config.yaml
n_layer: 8
d_model: 512
n_experts: 16
experts_per_token: 2
d_expert: 256
d_shared_expert: 256
activation: "swiglu"
moe_layers: [0, 1, 2, 3, 4, 5, 6, 7]
router_score: "sigmoid"
normalize_top_k: true
routed_scale: 1.41
balance_loss: 0.00015
balance_bias: true
router_bias: true
init_std_router: 0.0135
lr_router: 0.000467
n_head: 4
n_kv_head: 2
head_dim: 128
vocab_size: 8192
norm: "rmsnorm"
norm_place: "pre"
norm_eps: 1e-05
positions: "rope"
rope_base: 47700.0
rope_fraction: 1.0
qk_norm: false
attn_scale: 0.0884
tie_embeddings: true
parallel_block: false
init: "normal"
init_std_qkv: 0.0251
init_std_o: 0.0
init_std_up: 0.0251
init_std_down: 0.0
optimizer: "adamw"
lr: 0.000812
beta1: 0.9
beta2: 0.95
weight_decay: 0.62
lr_head: 0.00702
warmup_steps: 221
schedule: "wsd"
decay_fraction: 0.722
decay_shape: "linear"
final_lr_fraction: 0.0
batch_tokens: [65536, 131072, 262144]
seq_len: 1024
doc_mask: true
train_tokens: 352300000
steps: 2387
dataset: "wikipedia_en"
Below are experts of layer 3 (counted from 0) of a mixture-of-experts language model. Rows are named router (the router's row for the expert), down (a neuron's output weights, with its number) and show model dimensions 32-63. Each number is 128 + 24 x the weight over its row's rms, rounded and kept within 0 to 255. Numbers have three digits each.
After each expert's rows: "raises" lists some tokens whose logits its average output raises strongly, later layers aside. This comes from a sample of Wikipedia text that the model never trained on.

# expert 3
router:145122129107080120149107095119187135125102100080148131101150140142127147197135120118165168122116
down0:130106150091144111136121110113175118134135138154142132142105117117113166151124109080110110130111
down1:116117150119105094127101161131136136113147123136103111121090135153124101146130141115172136104127
down2:108087116118159110117106113121107100147131114110121151162171144113112196141153124179130091129107
down3:111119095124123063141143135124166141108113116133117125126128154131122143159129102127139123129100
down4:129133116129194134114154136163137133119112116111093090132159115124161106132152139157102102125123
down5:104164140125081135168136089136124113158140143169135122122146131150165137107091112102105135170146
down6:138154126110122147136141135142112125151134173146127161115160105151163146086164177154143133135102
down7:119113137154142124129170109133145150114100149132074145146124160161111149123106103103108066166168
down8:123165170118109150085108119130089122134115139084137120125121092115106115126154103143119135112136
down9:114145135146141142086184138161090118135070141159122120144122177117146143130148165117156128111125
down10:111090124137087099104116117101110118135137139142139138142131088102111132115149094118105132139130
down11:132132143153156145128156108088127097156138121145131132147164149123104125144124129086127168088117
down12:147099162141150147156110175147107121112177104167165110141115186136097137163116105120115110087122
down13:078080134130174144146146117098106121106187121136098120152113158121129157082103185126113078104175
down14:145115155105123115080160135184124114151114131135112057117151129135164159132116170117132145143097
down15:116140160100100112148167142151137169127115140129148139136100149155124116108103129107131130164098
down16:109135128132118165090122190093136155137113165119129104106115157100099114092155154094084081113165
down17:074135128110154152167117117084175158136144123143123158153155139119098143119091124149130127120129
down18:127112101145105136140128150146105129115130119098102107103097142119125090100141108114085133096130
down19:121112152127113120112156123118155164116149145119120113153071129141058132100106134159080113112099
down20:101159165135134097112136122194120179137138140174110065114143122194119130103102129147096138146175
down21:118147187151121161122180117095133087148139118134086119131151103120142123121075137125129154126124
down22:150153172145124122119149115131065099166149138123145122099158134143137137091147129135143176112132
down23:125138160142160114131142108157145136127117128142101093157127128117131126120158096123115139136104
down24:132134123111120117146152154135161144148169130140130147171116114119097128111115128146132163133086
down25:135114172138160094087121111137088121125120124103097109142172105094134114139153139148152112122135
down26:152185133113132181078114152140124096138148167131108142136116121129171133148121130120144123107145
down27:132128124119091137152131112132134090160096126133147161117127153139112103107114139160126154111163
down28:150156171129131112130151097107150149111123144132129074125097122157180118124127133118100109124164
down29:124123149099133141164119136137095108132074150109090092139092119117144094136138093132181112131093
down30:134117065144117158134056115176131112130120090111130130121085106155126129157117107089130082125124
down31:142114127163131144089180102152095086156102153117116112107153110096095132126105142161092134150128
down32:130186130117131117117125107140085194145123101091150142136120125118074121134128170092125140114106
down33:144120166137113151114134150128108125175163134150136142109147112195158143141119082143150086117147
down34:083122127154125080133132145050130156134107163133078126104063110166160091085117120093121101131115
down35:108100126142094124152116129153136109115123131133143177129115138094076127167107150115077118097129
down36:110116145125133139187121111177093137124141090109117108125162152104146132144121048148156097124113
down37:125073110121139170139143113128151168115088158148112127115127126117105148145115153134114144148141
down38:159156131137122143088156136135113116128086168127135122125124174116120116131165137091132148111106
down39:171153162113108103144114106162123123172140116116155138125141124190144135111144122113120112099120
down40:141133161122102096140156151116126071159120110120139143118140148114086118137112140128163159154103
down41:109131137135146144142090103095145160118102118137126163130123101093176144146139078121116160111114
down42:152120090083132117151108140136125134125132158099164168150109155105097117101099123175101151113152
down43:149152128097089083167113115168122126123122129136147166126128119143134110120143097146121132080100
down44:125120092137121120088107147131131112137154171122110084131126124127153087105104142154128107149108
down45:108086088129108117122137149159143117130159135121159179116135132148094208120138122112132137112116
down46:158113153115143112101096123121125132090146112165091138155098124149147142127128125135118103129120
down47:115106117136128086079113106098108158121174154120123160099116105113131125110128159147159127114133
down48:125158142106122151145155135144146113132120122163134104090094127129141103129080114109149105137128
down49:100114101153160132115138108120118104140120112187129127141138146104122133147147131126177091106117
down50:136092128110191110159144156126096147125113116155090148113094105140128112123104136136104127122107
down51:150112126161165147166122167156094119129094147095128142123130123093146068158097137104129109107171
down52:136187144129129142085083147116105117145109177134110121125162115130169136165133088123149139156101
down53:120130097134120114132108114137099112125124141092049094128139135151176108146160139146140125148120
down54:102109134142138148117166135089152163144085138127095122127133088123177100117139156099066155099130
down55:127130099162150123123150148140178110132126149142122148155144152102166141133166130123151096114153
down56:110130108109085128123105124176155142143095134120168105102109138109087144158126143141160125177111
down57:130137122174115094089133121124138145106133124110143103082144097135128166150097167113140190082149
raises: "-", "|", "G", "Ne", "Co", "W"

# expert 9
router:116114148120135164128159095139207116115115107117120094140092130120116107149147202128153122098099
down0:179112176183105132162160134100113090156163118109102111129160161144138123153100157140108142158119
down1:106102113133169133085095139127136103137103144119156124125129127114140141117109158086135120147134
down2:126124119120153123109134120111142122131086130117130148121061116110133067141122132072162139101133
down3:124140131172127108153143054124141120098075142129122127127142155104145141112111129116149141126092
down4:100130151153182138112145163082151148120119164163109123157106107117131084123141152162110118124136
down5:134102148126122163102121159145173164125146130140113149135136136115162119108152153115116122146142
down6:150124129138137134196095117158117088159135115123103142135128154157150118129161065162108120125128
down7:133099148105147087128084144108140116137095117164169105104158081162083113111130106111172150102133
down8:139125139131126162129092114118175104104124129130147140151136159121148130140157134151154149094148
down9:104121111128151101142138111136089170116145146127141130157108133144126150117115110116107128106149
down10:068146094114181120119109151107102121145145129119106123114152134109155124089135136122120141161185
down11:104140092151116126123115155149126153136144070124157093122109153115086175144113114127110140134118
down12:107151096143158123101125089153125146146172109136156128164154092156114126110188161106152092109151
down13:107117119150126134112114118091148108149129132116109108135141083152116115119131154123136145132088
down14:085118144117087187120130089112143137162113156163075136150132177163157093096152140127094126114099
down15:127122122146101205115140147165142161142114114153156105122103087176137142168148137098133158095122
down16:132155111120145118127100151113110123114150136117155143100083117119144123139090137114128115135086
down17:092095107162094162120160125137161175106128121153154117134102122136139130089124128144143140150114
down18:155108126190135096133086142108137118157102145158124124138080163141115095153105126160132130067122
down19:111091158138129117140137135152106164144154130131161134099082123082118172126134128106174109134156
down20:129127127128068128123132140137100151159099125176166109125112116128130134133136139096131145143163
down21:096107162140114126072107136138139101152148119165142139104110124141108126135108149141130126076086
down22:133087123139161133098143146117127127166164154116115113117166098122126139116132164152138146104133
down23:136131118129149124165133111159108140144134135123110123138130095139146088142112139113123122145162
down24:144105110109104157111123153108175149153171106111139124134106123122154150143150157122104096101115
down25:107156149120123093130118160119105129139162126111135142127129116134148137162145108108140148191152
down26:148125138141147123084147124137126124131157142142174125156118108162115126140114171106113120131140
down27:115123102132137089127099139122156127138123164159109094128132117071141139077155093164139155168134
down28:142168165084151126071140117118126136137131102159088161191149125148149118139137111139130083142108
down29:130131103152164170102124120132146104143111076163124095127133106142107168151160074122165155098133
down30:123113136110101130117112134097113148148134116154118129172132152139091115132136114137187121121114
down31:174085112165159160147101135122192124118125146133160122154110078108102102129169125130131123138131
down32:091148109104128088107121123121107148150108150147093138106135124121094148135121144118129127113100
down33:113091122094158121085115149170110101139075102145147112146141149123141096117146112079102134146180
down34:127151191107126119167137087123139078155138132139126156147152125121158165141140128092165115145101
down35:130135161131091163140135128093183121115135071156112126163162103125108144095108077143098174135142
down36:117138140102112149103121103106129138111140131148095112099138123183134102100130128149079147121109
down37:088119149136127098143094163151129125150118128130098138203142153125118111099114161132159174143120
down38:149135144135140120112087127111164135134150140147115142109122120158150122133127099146126143115119
down39:128136138188135170119144124128108152096142157102128094083138151107094128142104141131115113116148
down40:152145135129167177116097121115125140113116075108090122141142129149109136152149116148125173114111
down41:134114146117196142162100122120138151082150127146120091158076151161149116132138116139122122128109
down42:127174151116122124144116152100126116182107136126157170142123091117137160128140079130108118122156
down43:111119141110100153135132097135119150148158112128161120193148154097111159133150117153165139089089
down44:123132129147159140188134135096126112151099140151122117101189080126111162112128177087141112135117
down45:125115112129113088097172101157162111120120150112130126120123134128147170136125107128133118141078
down46:142149162140130133128147114090087083136111087153071151125091157105150127160113109155184105138143
down47:171143078133146150098158134158155107137173172178150149146102166106106144130106100149156089130082
down48:114089125148118117126141114162112175097137139114117144140149152157157126113152129175162157145122
down49:153156145166169114097160133112097131164113114128122120145168136109131148134111115162099093139072
down50:118145142124141142141093104134109102161154138117154137165129147132134147101169128133118156134156
down51:119164156093118133127093111106096166108119136180151120176086137173175118146143177154115178115151
down52:161094118119119128109134160157104128121121133096110100159150105131137165130120131163112126138171
down53:107137156109119097123130080146137133125135137112146115124134155062123122135113137128156122106121
down54:113138095089107107125123113130156113136103112145111095116170123130125122113123096093132142169144
down55:163124132160127129121185185132139133117174142138105141101163110122127129117162087119142144109121
down56:139100099127088117130110162131139163123143157102141088156131167134139142137149141177149177125111
down57:093153121145096118145095133102111172130107133106160145146085070155109120128108159123119144113149
raises: "-", " and", "s", ",", " of", " ("

# expert 12
router:118133125127113131127129103162203156076096133150166155147155104119136125131164170131144135106101
down0:131120165126131124154113132122091134111170090108128137189171139139118110124123148143111091121105
down1:145119122117142120112131145140105102133170136088115165109144134169053100128113092125115186143148
down2:097144114167078120115142154118121132103148137179127109134173135133104173106093109087131128112122
down3:117130128094108141140120114143127102137132114169119138156146134124144094128132118110137131125166
down4:098129132116150110153109065090147131135141119145118156110126169120114089117126128114124081142126
down5:124109151161163143126099097106098127149156134103117131105110091143164128181048122154132178139108
down6:121137099156118171127120151109139116158147105125111094079184132116156123119114132100133142119132
down7:154113102127167136129151132103121160091084106109103095121100123128112149136111140114105138125118
down8:135128121133100148153116097072102130156113133095150111129143152166094113135135122094118121095113
down9:162103133147163114114154146166116112135123145119175153148146140130120159124119160149133125154114
down10:127129134091157080100180133124111094118094136080168130140169080146138142146123143119130138127167
down11:122131108158153136118139133154120116096097139092095148143145162154097112124077138142122140135125
down12:142127104132127106128182160088111143124099168084146136118102124132133136160153130123140160119113
down13:139122113128132112118142115121171120093167136100137179139153145083126103159132138114121080138136
down14:120148122129134136096136114123145126140167158157131092131132107143137082097114124090122089104137
down15:099116115112143133130117145125115125097141168195085124111141121126152157099126173074106118121091
down16:124141128146110116097149138135124117116131115159115121123142102119105134149114133100154126115165
down17:115125144087117129121131092137170123115120131160141127137141141086176136084114116117127115133145
down18:147081136138138160121084105071133118147135124117103143127130133112148150139102088159135108112100
down19:155116132172112105107141110156164127141104110153148149096143132117116166093153100177129136125159
down20:141087166117118102144143171130140144114163135184155139086114171148161097108128122118135112139162
down21:128122131107122130165132104110104142129128146130145139138136121142107146172114142124079123143144
down22:139100111149128167088109178148138123078136119147140090111143137147139145116136121108115156087133
down23:146114167087116088119137148157113118071141140091123154151141112133101152118095071135096134068175
down24:130146154123125148109135126162153144089124118105142078134128157127137104125148156111141116121156
down25:116124097163169131164121166128082079116121148140158118127132099122125141109137110117162142152142
down26:160117157163145136112140114094089116144087151159108105119092110155115157081148180084177094173140
down27:118128142093081146128101152144139089121138156090098161159151152092118106157090150129140135124114
down28:103100130188154104116102141137109107153144151120139161106168134146093125158169134132145085146099
down29:156122126135165083123149135125142111125092140174135120095144112149109110145100159098158087129130
down30:107117128147067186146076119132082095136108140129134117128137122102088117136117112149112120172182
down31:136106166120120094145137100129144138137115114133127095154110137140154167101133126094151115112095
down32:138103157122137098156117157145095126085128109150115143143135184112149161109095085142111142135098
down33:110101109119120146138114120125138118158151116122123131149143103167172159126165156116112125143114
down34:157159131129130123128133117139130135097104087126097145091082132151113093105185153169161137099104
down35:120168127133117155159117090158099139128123117136106118122127097128118123108132110179157113142134
down36:131106152141145152129113121100161163133100140125126145112166142138126142170130168085147120110092
down37:129137126148096108131146119145094136112125155109124165122116106096162172140169129130162141101110
down38:122107124129112129083052132102153159115105175106154153137142095115145122109105108117123174125165
down39:138137118162151163125143122132127096152154158141127108145086105147160108090154133130143118143114
down40:142130136091139149132168119108138101126106105132092143100133122113190122115130131139155129104122
down41:099184129131122147101153137118175133111135119144146113080126143130103118131110078115105091155115
down42:119163165125118116115143128100125118116169159143135080164190139174122098116111115094150149105151
down43:135147152171145124108112159134133179090137131111091149152137120127160158168125108149182120172128
down44:120118111135094121096138126108125125133125125149118132129141117145097120090149087163102094125131
down45:137131105165101157136138127068142110085110147158093165121106127105109124118136141126161125129098
down46:141137160098118075143124165098148168102113163161133087155136121125122076144123163143109164105114
down47:109115084142135108100089177136150134144167175145159100093117163140118131149102114164112118148133
down48:135152160172135118075095133126152140144157172122121132124112099093104087092155137080131097114117
down49:117132115175134103143168140116125085130138139102136151136140109108054141117131138145110122116131
down50:130118110135122100117142137159120112159145110126118073161076132138082094096171132103124121108151
down51:102126139101142095145110098114117097112132105106125121121153104148128097149116130117141106122194
down52:111165098097135134104138140123158133163082127165122137119108133132108094128122152122172132132135
down53:170132134112141118116130101170115127115129100113139128174094098146107167121163101091125129135145
down54:103122119121131144121180148097137134155106124172157093174129073160161174109111117125124097116112
down55:149100149107141106109152122095114144107112145144092187133144113129150131132119163120114132120113
down56:136130118068121130139111132159127128134133135148127114144060159092119109131106113153099108141103
down57:129137081114117113112119143116113153144109128089129154154100138151121145134150118113077142136129
raises: ",", "y", " and", ".", "-", "ly"

# expert 11
router:102100135085112064137117132140123135121082053142132100150159098120153171142099153142145182123126
down0:147143128089108115122157160115134124122153164136158103109152129110160128205120144090118106104138
down1:145116155112113129124119141162149120088105151145103107140087179101139124154143119083093143102137
down2:140096111125131125125151152112107133114096103107142144139129129139115152086142145162113114151172
down3:155141126111133097118123099136136065118107127133127163095123119167099148152158106153117109174123
down4:092113082125098140141096081141170093120109115113139160117095113136142104134142126122141136132051
down5:126117146133118125110139104129107079098133119091141107097147120105104092103083148098183150141080
down6:160135135140113088140163161107091102091120159168133120144153149132132126133165127126123152128123
down7:092110136112123082097145123113128120161117134168122114133065103142140125107132144128120165113131
down8:101132139128143140107125130143113117145125153105082136190141148130120104119120137115089140092115
down9:109145143125135167125131135159112101111122153126107102145167107142088112152131153119143097125095
down10:157106098125140089156142133144159159160128153119105114143119095113151117162124116147149131104140
down11:150125120146156136153128131083153111098128141115118137119124136153125120144142166163081073178103
down12:107142121093153149126132131109129141120108104085162137158133070147167080127141138094125176170126
down13:125122117139166094186150200167088102161160109162125077146157142163085136136136104116138128155140
down14:144168115181111120133120115133099080118139130146121127126142133119141091202094128133148126141139
down15:103132081165145126117102158102131126125137117111109176164115135162094104157092131176166142160107
down16:087139097127067090131101122138161125134128151135110152073127129148109122141144146145122104137156
down17:099146064146130160109143130122119175142116097134137098148137151126150145152127137108123141146143
down18:155140126135148125121135128122108184107149150116108167119116129134154167161145110149158124101155
down19:114130166110100167094102088110101113119090100120161126125141151113118124116117189130142099133140
down20:123102119187114141122135141102127148093157133129167142149154126111127109155096114123117113168144
down21:117133149121135140080130118103102133149122151145163093119112129155124179126097106104121118089127
down22:127107155104094166138091154143109111098146109098136119146174128154115125132135150139050133095130
down23:121141109165098145098145121112161136130130036122126138132133141174136120099177123075118128148087
down24:183132110141124134120117135110145148136147168082153135124117152111164125098131113113146137141153
down25:134121101124109195108138145148159086138141137133115097180092125116121152128144097122142118120091
down26:132112133128136088160149134152135118094111131147128137133119137119118104146125154150129159130074
down27:137170123142154112133086110173136157102140136103161092167144148123110102107089146131100096144118
down28:108130137103135075119140126161063130143133110156140109157128176119125131151102094119109143143120
down29:113153178104123177128107178126125135104148120130138151140109121143116154110102112134115066152148
down30:157110134128110157185129099145132146170113117174162147112131171133085083148135096146133096126159
down31:200126160113129115122088119082105122090124138128143126126125129132129074115195153130128094098091
down32:153149138123131143150135119095090133137144097140119148087153187118175112167103144112107169166195
down33:143118131122120135118161105123122131128114114128147120082131149135111121205119125150136098115131
down34:129154083119141163130087128167173116087118125141105136103108119129108136161147134150128129145100
down35:151137073152133157118179111139136118123133139116169131113113170106144112171142163125101133148119
down36:133110162090102079146123129133120108108179102146097131174138102096101138144133116112132105142167
down37:176134139118119081113124142128127146131148123088181156085179094134135169127087156133123128132124
down38:129115131100096144136147111112145137141124116128149126150135115134187140131103099131156124109120
down39:141113167107109107120120178095182106105100142118105112164117127120150139107108121148121178117123
down40:132103150103126081179157088084122116107094113116140124079118101109128133118175135140123115128154
down41:136172126096134139107114132170105120095087123134141100179134161084100136140123155134132153126168
down42:125137106126110142094141138124173114178128134146098191125062104147129094124133148118096074089126
down43:130131158152098106135116147165088112163146113128147074170080115130124132138114087076151078133146
down44:149058130112166107119141151081085132089107111104173143129129156121153159105117145108140093131168
down45:174122109137115165129088118125134165120120099122139102141131194095172178175147120137138141128144
down46:117120119109159124134099085141114109130106101104135167124111124116111152129132108117153154146123
down47:120130155119120115121153121151142130129089144179154100135114128139065149166131118151176069128160
down48:113128133153096177156137119181136103152153148096117116106119167126139142127158089128145107112098
down49:152134162121109128148130120141098135173104158146079116130138097124142133158131130115162102152135
down50:109147096149177142146112090118164103107135143119162168136109117093088140115119147170100132105156
down51:165114148118116096151145098138161097143104130094157121116141146143131121125146103152143128145124
down52:132164160148131131172105122122112130095084116125129111094160123129135127105122114115129157165116
down53:124101148139098162149129124097138185091120137147122130087111125164130136155124117113177154118148
down54:131140119125146114148157107135123126153121167129126052106107141134152105120136100137114137126125
down55:119143117078131168150148155132139104159134096130154121104141159116161134139134111132146120121139
down56:144116125120126082140116123177116180146145156112116085130169149125131108130151098094173160160107
down57:156117089162099167085151138191123080122146141119137166142107147109153102155196127108111107133107
raises: ",", " of", "ing", "s", "ed", " and"

# expert 13
router:138119134126100106157121102114192111092111105094125065130114100153120160162103125152127106111097
down0:149132107144105109122134131115116152144119109126094131131144097109081144136135131127096153110114
down1:117107175143138174130124143096131109127158107176157131140089118076140155079103154127128106117145
down2:131155136106126122137112117089093123130092169116139132171128099126133160126155155112128095171117
down3:117134154122127126134101121175093134125126137197106118121103144158125187155160143102106150095133
down4:144112117119126163113107137148117167113110117118131111124138143147106104181147088126145130163153
down5:138130142111126154142104152088188108124122122164101167098126105164134168113117175139108152122165
down6:137134137139136101118131101133140130157135093128120134113152110104112138129211119104137104137106
down7:128110109145119163087142150092140068077114086102083174107091106130099081140040148113164115158129
down8:090146153138102142128117101167153121145129150137124088153159124098086091079123097111123134110154
down9:147116163134155126120118132104114143128129182087170115101114135137120164112136128134125119114106
down10:158142157115142147183151116132169153135101111107090136191078151123090055121134143114150128133140
down11:188086099114126105129109161109117131135086132122137100085140092118107129136129114117112150107135
down12:119121099133158084161128113095115110128142092147143148169103098128133138105102119140130087096128
down13:118132119130103127179130107143146159154141143153114126108144139139123138099140148157126127105134
down14:137155136167131157091172129192111107129124129160150092089098151143165115159127124136149106135161
down15:112157123129155120126097115160135146119177128170175139152110149125136177150162131087158131129118
down16:135136150120107126129080158158133122155141125128084139092131121126169127141114125105173151130140
down17:148143167167152140113153124098143173138129135135155141076162123086150109129116143108122117165080
down18:193158122127182095120152070105098094094124100153144129183110107121126164167161117097106150104128
down19:146140101120106140126126127149102084092193141145132141105110125142107136119141130105113140121101
down20:131138123121130118135145161096151154116157141120125126116182123119124104131090160123103141124151
down21:171117094097161096161122129148143168122117135108146101100086097130094129086145105173136123092140
down22:111128139112134133108126167138114149107126119121117154127157123108155119136125103141163124106089
down23:096173167108146132109117150140128165131155133130136121116120107152151133146166171146121124089146
down24:152149132106161123142150120143126142157132081147104110188142168175107120147123147083134140123153
down25:120100132109111124173156137097163123131139091117127132142108118131131122163104124131161120151168
down26:112117156106121172171145158161128133104165077140140147153120119107140095129130121102134130140141
down27:135148096173143118124131143136111124138153102121160128112148164122140126126103158134140172123141
down28:167170112132163146112123147146128162117094119126111138111121111114137132179094139114115155120137
down29:160147157149111085136084176121132110119135119116148149102124074094075122123122117137104138135110
down30:137143114121145133131088109082130080124115162144097113113149140120126129119126160175121161112136
down31:091162152162137146136163125084109139103118127113123139141090097107091129133140135146108199118150
down32:138115120130080129088155105165168128125141119118126144162168159130083156152148129117154124114161
down33:135122106152122115165104116128154123149171148133143138137106114168155087132112135166096157144124
down34:168129130083143101154109099112125082147115152130107099140113120104138101171158130130139145165098
down35:157094114122096133156141117114113116105124102175167079158147133128138144095133145142118138087162
down36:130114132143110139110078143102125189160128097138134135105123134130094138204131161104144178126156
down37:162119123088126056117157144178131152131106125166140120128129174082090128102106092122159136123139
down38:073156121144129123119129101148088120139175142127151120180123138128155104134122130082129154122148
down39:174141162143129111129088127102099138130123123151117111089129153140144167119161122131145165149139
down40:101104127110097143101109126144147159142141116108095153103095167137143125104115136135133119076128
down41:137098097107113112156176103142120125107122122123081153172098092109089091157074077117098128145154
down42:068150099139177124154114158090119137122127101111117127132081122172114184169115146159138087099081
down43:131158158094118155134134139101152100125129155146158142175132136108148170147126107113158127116097
down44:113125139105143149125147116135133100157142108130160119126109149132129131130130105128131119162094
down45:086141076130116116149115106155120123152133115148135094157117108117096140080086127140120168096131
down46:149170146139184139128148113118122153134131165111133131084108131110142157167137138146144119123130
down47:114102108102113130142104131107088104125157115117119125142108097108102128139097092138112180097132
down48:123126153133139127122159148120151117158152136142119146140097180143110147130122123100159121168124
down49:182094085128119111147131141111116128146143165163140107124122126110143138129135127152157132132139
down50:103122089138121150093171133113147118131117125091139127105098133061125129146134130135164161117112
down51:089086116117108159108157141096139097123112122157105111136087144096100102100169134097096120128162
down52:130087127129160151154145126124174115150146118176109154145117130131131131088130157155121128123130
down53:154148136086140108103122115120150122096158136161131117129088128088118125158126110103126170171131
down54:123145150105152177151150148154192082120135160155136144131124144083123095122148156134124125089127
down55:133130148115105115163120101118129142080116121110125146118097159123128121142125123151117140152099
down56:141093108151130141107126096159113097138131129115139124102097154166136119117102097146128116115120
down57:149136141090147142103125138158136160153145079126158139107141111153103178101182125144135111086154
raises: " and", ".", "-", " Pos", ","

# expert 7
router:125107137139129129129114097118193165077147145146133114109135134109146150132154132135106145120120
down0:140137123120120150112118165125109106113078136075136135140141143130140138135139152171139104083104
down1:098158133079124090129159140111146172112093120113103164097117126102141169096123123147091132142126
down2:125181070131136140098134130137116125123103135136105121191182175159093105160132118135149157144101
down3:103147122121127132133114092113158104123116101105132150125138119134140146100112085147117121159107
down4:106121098153125115153133118107129142103156168139148114120143169110125134131171116141121151084137
down5:111124097115131139172110118112120102157136149101088136105088101120114158094125154099129134131118
down6:139136162103157163106132131138119132110096134119104121138150129120095060114118087117096183118101
down7:139131114132071151140146134151131090136150171100089176123173134147077109122146116148172126129182
down8:132169169144128083110157063138107081148152129105119112106142101110124171137094136164109129093082
down9:157111129127107143108127120113159119133112108158144098093118123145136174131099136108105077125132
down10:124131136171140077164137081138142166110101114157107125122131125080121084159129161125158146141145
down11:127164128118117122119104126192102144121137142072150124147134177087147148180145137111181119116107
down12:126116109110119135110128138112143166145106085127141115103125084120171145140152132152165129108156
down13:134103135164148110099103168134135150119124127143129098146124126157148098136128117123137108139075
down14:133143138135134114116149102105120143167131151093145097169139097103165109167087103095083104106131
down15:099156144121111106126128127157133125136164151129152110122125160114067119135148148111086085152113
down16:138084135106112125119118118091098161092177135129141123153149096130136140186155137093145118116102
down17:137099161103112114107090089133152143166125109101147124144149137119143126108103127097137129132108
down18:128096133149141149129120105133155139078130165128120079151135151066149149149159146121135095158155
down19:167184129138107104117157102139152154113164138157116113108124135127158107121111146109136119140114
down20:111134134088115122125145146121123120149102144136137139133142152065134140113072116111137131130150
down21:142115107116112122118119137110132131164128166174130092084136147094120119136140125118153139100132
down22:119145145102136100121155088156118118150126132121123118118156135141148121152107109115138093189135
down23:120152135111151138123144088172097151118116152160116161123128078122113173103102118140094143132142
down24:167122141135144118139140107110175116140151105121087155180130120135136102107141137132117099103105
down25:153127141160123107126084144125149105112121119079124140126163122152144148200137129126118148105142
down26:174147162106166083106131118149140125148099066139095101166141132116102130151151131096085173124131
down27:145093143159114143132148102064172159100117112129113093121117096161112117141116117133109180130138
down28:137129147142144164140179145109177154143137127157147089158144126137130111150144139072105101131179
down29:100121064139101113137145089136135143115119142170089084160161119135127162108092116123156084132103
down30:139098132152145157115145193143123120131148115140135153127123102132097070167123184124108108118129
down31:136157134127157165154098121105113140109175118134125165087123109103131110118113141154132156146174
down32:136106094152141167134112128115152109095117092076139127133126128163116110095173100155086117135132
down33:117138167132178155136183121118134091154120121159124146110153127166149143140090133138139154146146
down34:113093083149151112131146109163130163049196111118121100128169128108142142152182155106157163120121
down35:155104146098156099114123106069167132119146082136148136159095157136115103136145123140140165120156
down36:101173140140141172169165114115105143157114124139149102139125133131156140123143124117070136164120
down37:112134106131076158134127153135149117130122129105104125158152104124108147129132126093117148159138
down38:119135140122128132171148130155110088093093115095094113130118116139157130110150096114115155145127
down39:122124140074116122148145122129133109133179145174104144114130165097127124149152139122096135136117
down40:115139123135112084133103143158147105131136158148146160124137110114113082116105112125148114111128
down41:098105142173154129125129091139133137107158108162123145151135123121107157111114120129164114090121
down42:142135096122118099137141140107131147119144129129105136094146163136122164123146168145147130146203
down43:134129110136099122135097136148117114097071127105090096143148117148161102142160142109113102098165
down44:084122117153168134127105142098171125123052096126082090148132112105102096158153144119116150073118
down45:165117132107148107104100096151150102133119082147160103163121117127147172073132155118160125161067
down46:130126125229149158090118140116140117117105108102125110130104125169103077116116147149170138140085
down47:098119126109127099128136135150159090121145121099168133131122089137145128109133157104152140121142
down48:075113127116101134136111129138189153125108143113167135157146166128106173145130126111095107135144
down49:140150117120098118120128115115111142176143156130141085129103172101107083138088116116149080110181
down50:125129108153122107128111115153126136122200122127119168126087141111157097168104136083120091112093
down51:114132143137131166093112148107192089125131122147116137105130073124160112142156121159124129102156
down52:154116149112115105112095152140130129181132105103120104203138129154085123177121132136143133119156
down53:151119130132135097130126098128105153131119127125125126140129115108099115103165152108170147129143
down54:130105129125129096070168123167117163099142108175114132145133116102167112159154152119133084154134
down55:115138119145120162123107152143130111140156130130098136109102154158098158106147140135109119099132
down56:113130097124126148128101132166135124148158113143144121173143114113138112153100177148146172105114
down57:097161101129128125129139153097134140071102140117115110099091132156106161124177110201135088146146
raises: ",", " and", " &", ".", "s", "-"